{"activation": "bilinear", "router_bias": true, "init_std_router": 0.0286, "n_kv_head": 1, "head_dim": 64, "norm": "rmsnorm", "init_out_by_depth": true, "beta2": 0.99, "schedule": "cos", "seq_len": 256, "train_tokens": 635900000, "dataset": "wikipedia_en"}
Below are experts of layer 9 (counted from 0) of a mixture-of-experts language model. Rows are named router (the router's row for the expert) and show model dimensions 0-127. Each number is 128 + 32 x the weight over its row's rms, rounded and kept within 0 to 255. Numbers have three digits each.
Before each expert's rows: "comes before" lists some tokens at least twice as common just after its tokens as in all text; "mostly gets" lists some tokens that are sent to it at least half of the time. This comes from a sample of Wikipedia text that the model never trained on. Tokens count by the router's weight.

# expert 241
comes before: "ed", "ing", "s", "d", " the", " a"
mostly gets: " include", " take", " took", " provide", " describe", " allow"
router:113134136099120145176128106092213123101035128091174175133169101170114166062133127142108063160145123182094085092162131138187164112127128133136115102110154122139048108164088139147162165167069142133199119121057135129146138177146163113083145122081133095106139102119138139134066113072137142091142117165132135100098119132119119100128098165160068148082085171107124138130121173115164133146111

# expert 249
comes before: "\n", "==", "duc", "The", "In", "==="
mostly gets: " pro", " ==", " Pro", " "
router:141112090162122125136127166138129107042101136153177125143156129129171129139103133115143099165109070112142087139157115086178115128108169112127056072104062150170161137133084094125111106108164085151096141145193140122156165171099110139150147117071092211098154176151105097058141161162143140147171124156135109097155153156079096205149141149155106104145129181105078151074122114081116151122090

# expert 170
comes before: " |", "–", ";", ".", "–1", ","
mostly gets: " 22", " 31", " 23", " 24", " 27", " 21"
router:111193150112125164107071094166085114135145142094163132121160070120116059146075123098090150170077068117071106152079102136163092152120133151150094114141175186192138089079171173120088107134078118133075097120118150100130210148165150115092130195159107119141079159133153127165150121106129113172127169146122096110118131165093076106108120174128087133154148139064155149139135088095156142117131

# expert 214
comes before: "ed", "ation", "ce", "ing", "ative", "ence"
mostly gets: " represent", "par", " visit", " continu", " commun", "udi"
router:146116058126122153168166101116162149101087136143167159144119075170124123119122102118207127079127192172136194074128157067191116050133096114134110117171098149186135136122076158055112088112149169122126134093154106162162091138143170103114097095117096150102074109143135128083150130134129106122128108125085106192103097169153155109135113093131117145096157126179122113174102124149058182144116

# expert 84
comes before: " be", " ", " was", " have", " is", " not"
mostly gets: " would", " could", " will", " may", " she", " you"
router:108122159122137162156112151167152124109174133130176069110183090149145216102168132076114072145140087190092104152141145147159177149083151100102106166128198164087148117126118118105079133120134115140107114059117103142129146170120156172093158166073139087119076064142099064132119141118142131133105070123099148093149119076072103139146160118112134124082114133092118118114087145138173160063075

# expert 165
comes before: "s", "a", " States", "ton", " York", "n"
mostly gets: " American", " Green", "American", " Washington", " Smith", " Indian"
router:139110121126137144123136152149143116165156134142087057145156079137140062099120127147129149051116088134192130101185091142050105152152166156144161097151153148097077125146130146117173138182072102139172139099139102124143122178043077099127151111173081098099182134137079144137153085143152186104083144163108138137098159098201120130158092100103087112101141124100084085082134160126133144165135

# expert 119
comes before: ",", " |", "d", "'", "ia", " ("
mostly gets: " Richard", " James", "ford", " William", " Washington", " Smith"
router:105125134114137173130165137121161107185157135154150108185160108157071103124116096100128161078133153096150210112149125112090156090114197126134187098153164135102107119112155126154122142210089079112128119169147171138112162105148075147101169098105124164126096104112165068162104066138178088127112095136147148133127148143166132087068083169130029134118142166090122112093115068146106169146130

# expert 174
comes before: "s", "t", "ment", "ing", "gue", "n"
mostly gets: " plan", "Species", " engine", "us", "amp", " control"
router:157124110114116105157094082148135104151140159166100091114181118096088163084121186120119079133109159074126073099122110166090144102116199119120110148112144049111154112088136103080212191150109148162176152144117148112104162153113108135117095148131099183125134151131126111055127105107130180162109120121117074107111059164143152105127127158212097109113094158178057154141140103118165146174123

# expert 188
comes before: ".", " of", ",", "ion", " and", " to"
mostly gets: " w", " him", "ities", "ations"
router:118175107130128096167124113099158160096147109071141110109141140105063172121184104073102109087157141166061143173099142081173146084140127122124088148160198164116141169135180109135170059128150130133085121111165127079121098163140117086087174122179135147142164118068157117102083155158082147165087086094127103184167154110155108090104172095159103158086109119111159173127165123101187120113126

# expert 125
comes before: "il", " as", "ly", "el", "rom", "ir"
mostly gets: " such", " f", " like", "ib", " Ab", "ab"
router:139145102078103064172116166192146119118120131151122131176087142187094124094139157082126118155182089127131152122151109087092138111138074136146113140120113130192156165055110129200093083118131141048133130143124181085123087121094139131156147086138192135118190131159144137118169103119106100119112115102141155164117069095098177154153103082179135185071174151132110125081097094138107085156154

# expert 83
comes before: "er", "est", "en", "land", "o", "w"
mostly gets: " West", " Great", " North", " Sch", " F", " High"
router:214083136146125160119120129174129145120109135090159130199122136130118112127162125140119112109082133114132178176183121179116127126186047131138176162128114159151082125122157142161139126143085072081058060132111161143124142131146110061123122096181118116168082141110151189120137112092118134112129046113134144191119125153082115130152159066105089124098132133138152102112130212120102126181163

# expert 136
comes before: " and", "S", "\n", ".", " States", "K"
mostly gets: " California", " States", "—", ")", " U", " Florida"
router:147113110097138150144140108107124127152124094083177087066087208154147132104112092141112177061098129103134139180197128086180193164120085136104164142096196144088117090176127157139138154105107110140114159139171094165139084146136134173172079095118102095159139111099112172115092133173095073134146152123090110070141091130172155105095103105094127125160080041165119133156152144144140098112121

# expert 139
comes before: "il", " |", "ba", "tri", "or", "ma"
mostly gets: " Am", "am", "ex"
router:150123094168110127106116092173136140144108166140094070123158193146153114124116140085096146128157134079155105143104093147135092182085144140144158115128124109139118188097152115128193101126159074137122103175116134086097088157154142138132136115150092119152146148219157089134133090146070082173124136113137163138216116106132192123144049110171205119164158112103156124162125138174163135147211

# expert 115
comes before: "t", "ation", "ing", "y", "ations", "as"
mostly gets: "lic", " public", "iv", "ex", "ep"
router:114142123153107149149162117114159149127111114151112102156129154103139116149133126156122162130068172153164161128154113141137211112153157083140116145155156086116147142096089152117160074145129230142147137161115171133088103116144185160130147158136155190119070126112115093057099139093165199135115184138047135118092081083178175161148064098189104141127093089119088110134120154154093171150115

# expert 55
comes before: " (", " a", ")", " ", " the", " km"
mostly gets: "^{2}", "′", " km", " than", " million", " along"
router:127177124174137122088139079151101173142138083080118173117071164138107109129138144107118102127150145191088104166168140105160120112193205135123108102097100138142105089103166153144159166113064136133177156151082124100143106129111163202085147129140144128166108129076113129181171148097078125106118171073100123096130159065160189108104175147113135160177107104127103147098159063098163172147100

# expert 213
comes before: "N", "W", "-", "E", "ence", "ent"
mostly gets: "″", "′", "°", " career", "write"
router:150095119136114130126101105070138162085133138089135163137112168129092099120118188085165188152104178067116115133158110133114107101136190161135109116132123134166106163161077075198156074146075128134185159136107133158110111100092065155103111121136114115067124139138126144132141156110134160129112136083171092129118157100139105097157190099095068125115137112158103161074149132213053188097078

# expert 18
comes before: "s", "li", "lic", "int", "king", "t"
mostly gets: " ma", " po", " Po", " Game", " we", "'"
router:122108148114172081144162138131102116118080135096119100111140221118176130149077145085160089158136128171126140186160124176094133123142114130122144079142118071114090122149065110106095109112103160107147124094156095106145085162080171074167117121215120138085123054115122183112107060187128080152107146121131065101155178095149139153126190168111103130099136113136088098117116112103119071113122

# expert 197
comes before: "|", "-", "==", "=", "re", "ub"
mostly gets: "P", " P", "cho", "app"
router:109108149101162119067125111088076195106057109148083147096091161181159141099146101082179135163126106103174207178152123128160150098126134163118094116128094074128137166149099145130054109125099165129164167116165126145157085132098057089144100056129117205146146129093097153211154097135131118154147100111113144123156152160171106166138126160140124127102151132122161152097102104107128097111082

# expert 138
comes before: "s", ",", "gh", "n", "ton", "k"
mostly gets: "ä", "è", "ü"
router:143122148147164131186080128173138106127145213140113080156180126125113143077123203133094098140084129132146137139100103151101150099088123145089171084192099110105125139121181100129173185167115107165123154162118121098152170171134098108115161131139118067140099106150134103164100080103098156156083134118104138146158163169125071167145116166163187068073162188146088102143129065139165133127174

# expert 77
comes before: " the", " and", " he", " it", " but", " which"
mostly gets: " but", " while", " where", " when", " because", ","
router:142124142104183084144197145093213133130150127100119085101117102167091177150141085156147076100156100134175167112210117179193155137145192084098098129102099160082170068117133122116160147105091137081141135123142136120085069155111159167132157153140156096194191092104149125146099127124119130136143192128160167118113133160096103098080124115117133106171134144099121115115108162108085089100087

# expert 147
comes before: ",", " |", " (", "'", "son", " was"
mostly gets: " William", " James", " Richard", " Thomas", " Smith", " John"
router:147118148164162167145102135110142142102141174148155069142160144170109092149125099106161138055094086143137134126078139159109152128094161131110185136120151128095137150105130108132161139186089078141116144092115115197137086150213110087082145147144146150135103089158103084143085076167185125124103124162141140136158155135111114132120105128118000147085180179075091113125139135142088195155148

# expert 42
comes before: "-", " 19", "\n", "aged", "96", "91"
mostly gets: " large", " (19", " (18", "–19", " Born", " 19"
router:100150137131105121110145071077100132112106125124112126134127084125111104174083164140105097150113162128100155157176136080191117164139177231112103146086179187199162100108114087131101166146148125136140177112119189142089134110138146213142122166172130099116086170176126127157108142143065156098130175131152112105141112156148074148146054176168088107142149150141140109139154146155080092147143

# expert 93
comes before: "d", "r", "ri", "ry", "m", "t"
mostly gets: " car", " Car", " Har", " live", " describe", " Bra"
router:094110138105130127161154110110171134185182109102154135171087117140115099145081129106127108159134157109086103113144155105111083132151132089166111101137103106143094122173115103146083170117071174112151138151096164114154149182167136183131088105147066096092154118122167112103135069120109153068156082100162152067078138108067100088104041122209108131195082146097148096151136133097156119135179

# expert 233
comes before: "0", "2", "5", "1", "00", "4"
mostly gets: " −", " +", "#", " (1", "–1", "‍"
router:103117161110174107074107146172064134153096094103139109111146073081160076144148118095158104170137143159135113175153164182162116159188158137086139100218100140154099111143120172079170167088114182138083178167132108069105141099139186152138130169180124112170127168094082090160124144126112132148192143108127078153084133171108128121098135112114155117141142092090117132123095079165142182144118

# expert 28
comes before: " ", "-", " place", " century", "ing", "ition"
mostly gets: " long", " last", " second", " just", " third", " first"
router:149138165121187190073087153115138129112106102107118119091126160139071092133145148138145030118172123178115109123119153145203112168155148131109152150133136101132127115122132118155185129128068145141163149118120125134087134178132110096132133161124159139116178132152145113100184111085143122073062163114178105186147110091166107147152124079131184166056123080191196111118117143072124081095151

# expert 30
comes before: "ly", " to", " for", " in", " as", " career"
mostly gets: " professional", "elected", " football", "Personal", "ful", " played"
router:102086128122113146091135167140193182135130111154138165076132125151141124166174119126100092102111082159095103117239120126100161154114174143185106120172132153179071088163127188134108126162122116076138122137071121094140112134137091078134106090135087129138115090081141161086080128072154138148139087120097125187110132154191072102164087155173089157108141184133099164128123122138111160157083

# expert 66
comes before: "ing", "il", "ure", "ain", "ed", "es"
mostly gets: " creat", "text", " collect", "val", " pass", "ž"
router:181182085123163158126146155143106086086135143148177148123152109135066181075091184120094142150167172137061089098076115186114172091140052154218137169167123145122139167104150098126156125124169164105140184123086103131167131128141182095133083062101179111102136128150130150140100065136075155135132131119115127130120131148127139161065096133166130144123148183110144122108154109129177106128105

# expert 216
comes before: " |", ";", "ia", "om", "B", "ian"
mostly gets: " As", " —", "os"
router:154129145106024134113185097167090109133152155047090117139178177139159149155122163102134124127129204070086155157105106102112115136167126177166151075142178117097143191119183119108189111144103143145119137116119097147135145163134163123140139088118131112168086107099092188165065093125100152135134178110132101114149134152158124113132164111137124109186089122086129178117077065099167114129094

# expert 149
comes before: " ", " A", " No", " F", " P", " S"
mostly gets: " –", "\\", "~"
router:120059118142146096065056148116052159094168106047116145119148154108112096130107102111133114110208084153150095093199116177120125142131135152118097117119148142131117094096136135161159164135128136124085145090088154135171158061175186140110152156153149105118068095123127170130133152153084075096132152176157130126112147093113132104119135090128164113161167129105160122101185088054172146111081

# expert 178
comes before: " the", " be", " 19", " re", "ward", " a"
mostly gets: " To", " to", " would", " could", " until", "After"
router:079109155142189105095110147169156162091174170121166114095110072126146160114101130090162140174148066131094115113125158126123134134106117113112132116106153085110121126129178115221081128064132152149142124101153141143127151125109145193092106162114118064149032130130107148142143134112146117107089114082131164167170140136090129139112094157112175109177063110111125185156086175139163072042135

# expert 177
comes before: "\n", "v", "t", "ev", "---|---|---|---|", "ar"
mostly gets: "---|---|---|---|", "|---|---|", " El", "vol"
router:105111087147133078083137132151149100143167149123116165167127138136130142129143094131188102109121172128089084119101105125110164101145082117164050186116066176116151116079082140060152082138187109120130136120131170134159109135180127080167095100159114166102056180120104105110111142110121182146083153148125141105156066138105077134134123077147143154152101118137184071049152169089096164120111

# expert 252
comes before: ".", "s", ",", " and", " in", " of"
mostly gets: " education", " club", " community", "ities", " military", " business"
router:097137124114157160161102129090199127139167129122154111071104126073128132154144179123079105136155120132130138134182123167184128092130191094124113124141124135098133120144140069102136092173149094120155127115105106144133089171155074148119138130074124105085196121132106079090122161111113102141108082113072144125114181152096179096077100141140000128112131168133118123108087157120158139116140

# expert 232
comes before: "or", "ic", "y", " of", "ner", "our"
mostly gets: " part", " success", " Women", " Man", " British", " m"
router:121113154187161153154154103122143096103112138174103162111156114133116143152096120112077103131120173106137187120106104147159095099150177158119169174138186120192105124169072128075081095063140144130165104150131159109111059166080101113099076144140044160084138158127135144131155152133107087159057160112192107132153079148138195121163155099106128102138102096110139140175135161169178166104129

# expert 210
comes before: "\n", " The", " He", " In", " It", "\""
mostly gets: ").", "!", "?", ".", "~"
router:088067128079165091113140160167110145097165137094160090185167176099100122137122097101179064102115086132188116148110167101185156127112214122122151114157176135073114153149106102140150117160160122160145161136193102127145148070150147114153142166106158093134106085149129126139152125120138113150154199158138172119155111129100170168068176133124177078188143109135094142065113093124143097088148

# expert 92
comes before: " the", " a", " his", " 19", " its", " their"
mostly gets: " between", " during", " about", " around", " among", " against"
router:149151130132122094105066148167214168093152139082109163070154132156069110083127127166153112135168167210112123094180183142170158085170145130104115067067138128130103074084114096161091142112150107181149070137100151149105119166169121164134134131076153121125120144148116151164135140130112109108095185100072133146177148123185174112071135129086129105164067108112134157114112123110139137124094

# expert 24
comes before: " ", "ly", " re", " f", " than", " and"
mostly gets: " small", " large", " local", " more", " great", " different"
router:131131149116109138142080138133185144161170080130177156136160158151147137145136104191094104147140123139147126147207144148099169165174147144158113152161135150117151063086115107128108070166089115138175142208105114102140122120157099110167118145131139134141145092123094181076136109110137094102131143060081186140098118115204073113133043148144041112079085141115122089090137138096093136143162

# expert 199
comes before: " was", " is", " had", " he", " has", " were"
mostly gets: " which", " what", " who", " This", " where", " she"
router:095079188148166095173107117127133102090134132153134167112139123111155202179132128117121104140150097133131100177148098141177176183144066072053127157126189177115158115068087162179096146115106089125113103066121089146141120137126147159109123148099150059125105090137079079077153136121129147142122155164123081093140106104096105185159151150169174124165162078094162118120124148075148125126085

# expert 236
comes before: "ity", "ed", "e", "ing", "es", "ities"
mostly gets: " author", " allow", " continu", " require", " commun", " International"
router:115160108134058141086111114164072071118138144124149168102160163178115138140152138070127085180168164137068121146101105162154172122137125160117070153150118099107137156143156091090181144196148153150170171167151133147135174125159145160157115090113157145160067176127087130127186100080168118097124084166097080123118139095132105124105131120190123124152160169179156078126112105067173184150117

# expert 246
comes before: "o", "a", " |", "on", "i", "e"
mostly gets: "ć", "ñ", "J", "ç", "F", "č"
router:180114110126180099152167166128168158194142137108111162173104106208142100111134094056116120132142093096142181151102095134143103163087098086143211131159115212130086099137123123106100123169107098094031135108135136141081098111108167142099156148105153132154141167141133165127135093194150186156093133110076133201131097157157131114100101122104132159113147127151146137138087107167144084155117

# expert 245
comes before: "er", "ers", " the", "ing", "r", "ra"
mostly gets: " along", " And", "ν", "ð"
router:181101135090122164164085138074094128073097183149100163111135127146162127150122128119173133120174123164078144194071094131108123128171118111111111158102102131141125168061159145105184180160115156193148139125117165120128064120192100123099153121110161072167095145180146086132126080158108143087074104150141126175127160123180128179174149101132117105137188141166116139112050155133121177146132

# expert 86
comes before: "y", "d", "z", "n", "h", "i"
mostly gets: " Ha", " Ja", " Ka", " Ba", " Bra", " Ga"
router:159164159155109133114139091138074143111094131126129134155125152130170172120070164133074171128160114087170129127089149072048136168108151144048093071147119091144204072144138166086080143077095079147146109143108171112104142122158194093153089145123076088108127135137165167103056121095182143085148151158148139109113125107116093084120121157094157102168148155116101099126149116130128116183156

# expert 243
comes before: "ed", " |", "s", "ing", "%", " medal"
mostly gets: " pass", " opera", " assist", " develop", " support", " join"
router:124107111122070137162139093121092113103055158110134119184150136077135175109106176169095160173174128164146114155175125162130147130183106100166095143149074136147101090194086133093149096168144122094227158132103108150125128106092141138078122102115132108110161123088170094084051135113104128111120184079122091134098064158144115147129125081135124115072071144146089117136134148107084125080088

# expert 151
comes before: "s", "d", "k", "f", "n", "low"
mostly gets: "lock", "kin", "ull", "lin"
router:129129116124110116130110106135190170176143121076110111165152204087149127151149126164053126185128176126101108118066087174135105099131161120151229146123103147099099144165166098133169191119106088153114186164089180134164100160171069087122165167158134177137123119124117059186118083130112165183139140122155153139138131123148148136127111157144123117120112136090124172157191085110132104125151

# expert 101
comes before: "-", "20", "\n", "=", "|", "19"
mostly gets: "–19", "–20", " (19", "20"
router:131168143079106087089195116111126075113105121142102164173147123097140129175115131118188104148151122119088096181154177100180121132092183169098100075116149108161143137081114144164130138074130113169109187158125120142132176071100114168177098183169121143178149172116114154139094134153146106134150196137095075172133103094154107139117134135139110061120092053088155093174073144172137130145125

# expert 223
comes before: "ri", "re", "ar", "ur", "ro", "on"
mostly gets: " Ch", " T", " b", " K", "Ch", " ch"
router:158116125166145169162078146137122102166072081104068083205047109185068139100150149129177112116095079088162168102142098116147087192147076109126155194132122121134109094178103106134103154118125148120067099132131121153141101107124138095137112139125169170146172163148123097139095133143166124100115112197190123181147143114141091150145165130097118184165140099089110113128131153122115109155203

# expert 121
comes before: " the", " he", " it", " she", " his", "ted"
mostly gets: " when", " However", " where", "After", " though", " because"
router:088100083081161104131142044153147156126130096153118112118147039159147150133153100139137115114168111149152105086153143119092154166164109118137039122071100152126098113104128142136067155121057131096101107116130182095118142208114132109112165118108107098120133113133162141165109141104148164089132133138116176063122138156149054137152137177114138101177159136087126125079060116116120091079053

# expert 184
comes before: " 19", " the", " 18", " October", " January", " November"
mostly gets: "In", " in", " early", " during", " In", " late"
router:103078186128081088139130113170166121159149199123111101104132206144061078087120144180136052099129168172147134092174117106164060098155128154096137103079184187178137106093164115149094096042144114174180115112127116153139126126147121134173147168107120130110119128126145158164151102175123129158103138144122147097146126142184133087138100194164118130120119096119192130139124128122113080111148

# expert 146
comes before: " by", " in", " to", " the", " on", " as"
mostly gets: " made", " used", " found", "ized", "ved", " held"
router:151145074116089201167115179111116133168169192067139144136138113135154188142177151174132103058181136176047111125159172159183076149133127151177106130180081144151147123150096119107145139122101154127186103167085127146142149142111158104134121095140132111082172161155147159129117095129134119113053115105098168187099099130099122055102073103134118152134070134097097147142114131126121140148153

# expert 99
comes before: "|", " the", "ten", "ing", "ine", "el"
mostly gets: " Pat", "Ch", "ach", " ch", " at", " At"
router:104164103118120156187116057129141116176079130155110107124105102094066195096119169120163102161134136102068125096147093150157141144105141095106111168110094105148157159122134110148126140074112132131106067154149151128125116111113100105088100121112136165168094182201119190100187084153168143156137143164164191118188102121147174105153110150098200074118085146115186108146130168138185114098158

# expert 182
comes before: " /", " ", "|", " Party", "%", " U"
mostly gets: "^{2}", "•", " List", "с"
router:108126093107057168106159133135127079117061126156128102163063150118090146090123119162164088117123144164130150154209123180106136166106148131099116118091125140108140145091117170112228138122130127112130181136130136170067161097130103086135138083157146111113158140114156133090153060089103096123137159107106074132107089065160166118148119159138157127052087156099098077125155190177100161126104

# expert 207
comes before: " of", ",", ".", " were", " are", " and"
mostly gets: "ities", " services", "ations", " people", " children", "ies"
router:136144119125087163127155135105168140090177167080151126094140150121108169131151108080090095078154107173059137126151085145181195069134108116126080161115124168134129195173132147159125089154178076191104102083101097127120110121151146115085155128092183125112096070102117136097118184139102162159141096096079068126112154136114168118131137132161038156068131139106112170136154144103131110148081

# expert 193
comes before: " 7", " 4", " 3", " 6", " 5", " 8"
mostly gets: "che", " Ja", " Char"
router:148157067103109115093123082150135123160060108192183143146041146096096119129077138075138135149089135116190079156121082095099130161082165126100100082121136161115166091132124158091107119140157157150142192101143131138129103160138095116104123154164157101162109132108108184145117099114126199145147140077101193066139104118063120184107093157176149074129156149134113112134097122116079124164092

# expert 23
comes before: "y", "d", "a", "t", "ment", "st"
mostly gets: "mon", "ttle", "on"
router:138123158097105222168103165171096108146170140177116130152159192093082135155101083160104153173124220093109134097114057122082124159133122141118193138069131099111148116156093122121146132110054148157192158130115187123109108111095107142092139113086119118114121166113135167127091084129164115177110170092157156114140115175133108152105110150139061113120086134112099161090131059161138135146134

# expert 91
comes before: " the", " ", " a", " re", " been", " in"
mostly gets: " been", " being", " having", " was", " were", "After"
router:136151138139157159160087116142212093106150147118133118043148173143108169092164128139125100182155127217114094133149172157179078170114178121090084106121207130065119063055174090104146126108134173098163064160094139111127170149160138160108093158103134140111133150142076113169069171127131117081140125110111139139142132092121104127123129140128147136140086142088114138122071168146144151122114

# expert 194
comes before: "ation", "ing", "ity", "ia", "ated", "ic"
mostly gets: "c", "cul", " imp"
router:136135151134110109072111141146186172192134137151092117219062136166115063113180106108159131121150140160139158068114099073164113117133103105157100128143162095120150168143152061105120127137155128166066155053104155183117073148149167101170126116151076130048141073152149140135157130138167124095114115137110103156117096126135113095162163120158059143083117077142109143139130158130078126142157

# expert 65
comes before: "\n", " The", " It", " In", " He", " This"
mostly gets: ").", ".", " =="
router:138147163118172098098202184138073087158127190108109168124087082106116148152095109172132103135101089088166108141185172143154156124137166172111165131138143144104168106153098136115158086165133154173121106174147143122139075081146156109117113135118182102101160107080061088116167125146146119141130130124072155165144067119115148103143175149089187158189134136056120116086122102093059099104110

# expert 145
comes before: "n", "ber", "ke", "b", "e", "ring"
mostly gets: " Li", " Du", " Hu", " Lu", " La", " Bi"
router:091171115073150056146145145152158122159120143137129113136138181186162147098087123168103115158068140058166093091075137128086122140094170123075092110129079127117213141190146143117108184154173118153126116087136119136146177162142107168142089167140086153161084113133107129133173135132181120141151103143136174108108159149112142102135127159094132111116209176184178099113135104110070081108140

# expert 100
comes before: "er", "ol", "or", "ough", "ic", "et"
mostly gets: "th", " but", "ward", " while"
router:113184171122137119167139129033184112111116129100111133103122164191072124105089096149139131090092107106117128109145097148162207123100158121141187164110090094130109123094149111206138160165101174123113154107096186084155095208140126114061167127088098144153115156153125122082182071169138118158145162078164090171153155160172164132148162134147098143113160088132105147145120116156125113116127

# expert 183
comes before: "s", " of", " and", ",", " ", "."
mostly gets: " development", " education", " music", " production", "struction", "ological"
router:120098118115113149155099165144168106159185151106096123095126142101127134137116122152117118118129111106155110143218140179074136105169182141118134147131124085151095113160089118149101092164095129089164148128096091161138069140162110139147168080098172129100125116141128161124097101143139114156156103129042079157096155137127124136101110162188000102084085106132106140088149191169158155115127

# expert 242
comes before: " ", " first", " United", " city", " University", " U"
mostly gets: "The", " the", " The"
router:126147160137083084100183146169164091093144133138109115075094043114159194159077130139089147140103125113142180101144154122074152080151161112068137101143127158114102185089147178188089096167163165120149152170104107179103158087160090090133169113175158158136184161122139125122150168072138120168104155086134132111118159145183104136091096107108178096116144159125129112148187099146122111170130

# expert 64
comes before: " |", "ic", ",", "ade", " A", "ov"
mostly gets: " Championship", "k", "m", "om", "em", " Service"
router:167062112179059177102146143118139129119147142102132067171069116138177117143136091122105208123129143098143162174097084163126113121175166122201175094158145110123110175124146138123180125171144161113169115109069179152107052118122123166139161131107119164105174092175122106159161168167101105197167119149147091164162134122108165147156097101133114145159147084092104155115137147157130131079164

# expert 137
comes before: ":", " |", "|", "==", "=", "ity"
mostly gets: " Location", "Personal", " Born", " Country", "JPL", "Release"
router:115124144108063157061118104182144120146137145082151151130115173092171089096167160122106075164120075133113135128131137110090075082136164135118120146138174137162124131109115175172066064126142180142186121128160171160125121126133118158105102088140147142149167134087119149183143102087141133168200181114063037166109136132131134148153108091165072150105124142130178133058083091124162129129107

# expert 90
comes before: " the", " a", " 19", " his", "d", "ce"
mostly gets: " for", " For", " North", " in", "In", " In"
router:120097127128120139121142150161179182153149150113158195125137111136130109074138113161140098128135189140143190031168163163110107090160076146167116076181157135142103098081158125165103161100111074139152083170120177142092191089108094184122096123129127132117117125148137124123119150137174074121152107189107078164171099144133192152054144077119173105152105111109121130083113130129102079105119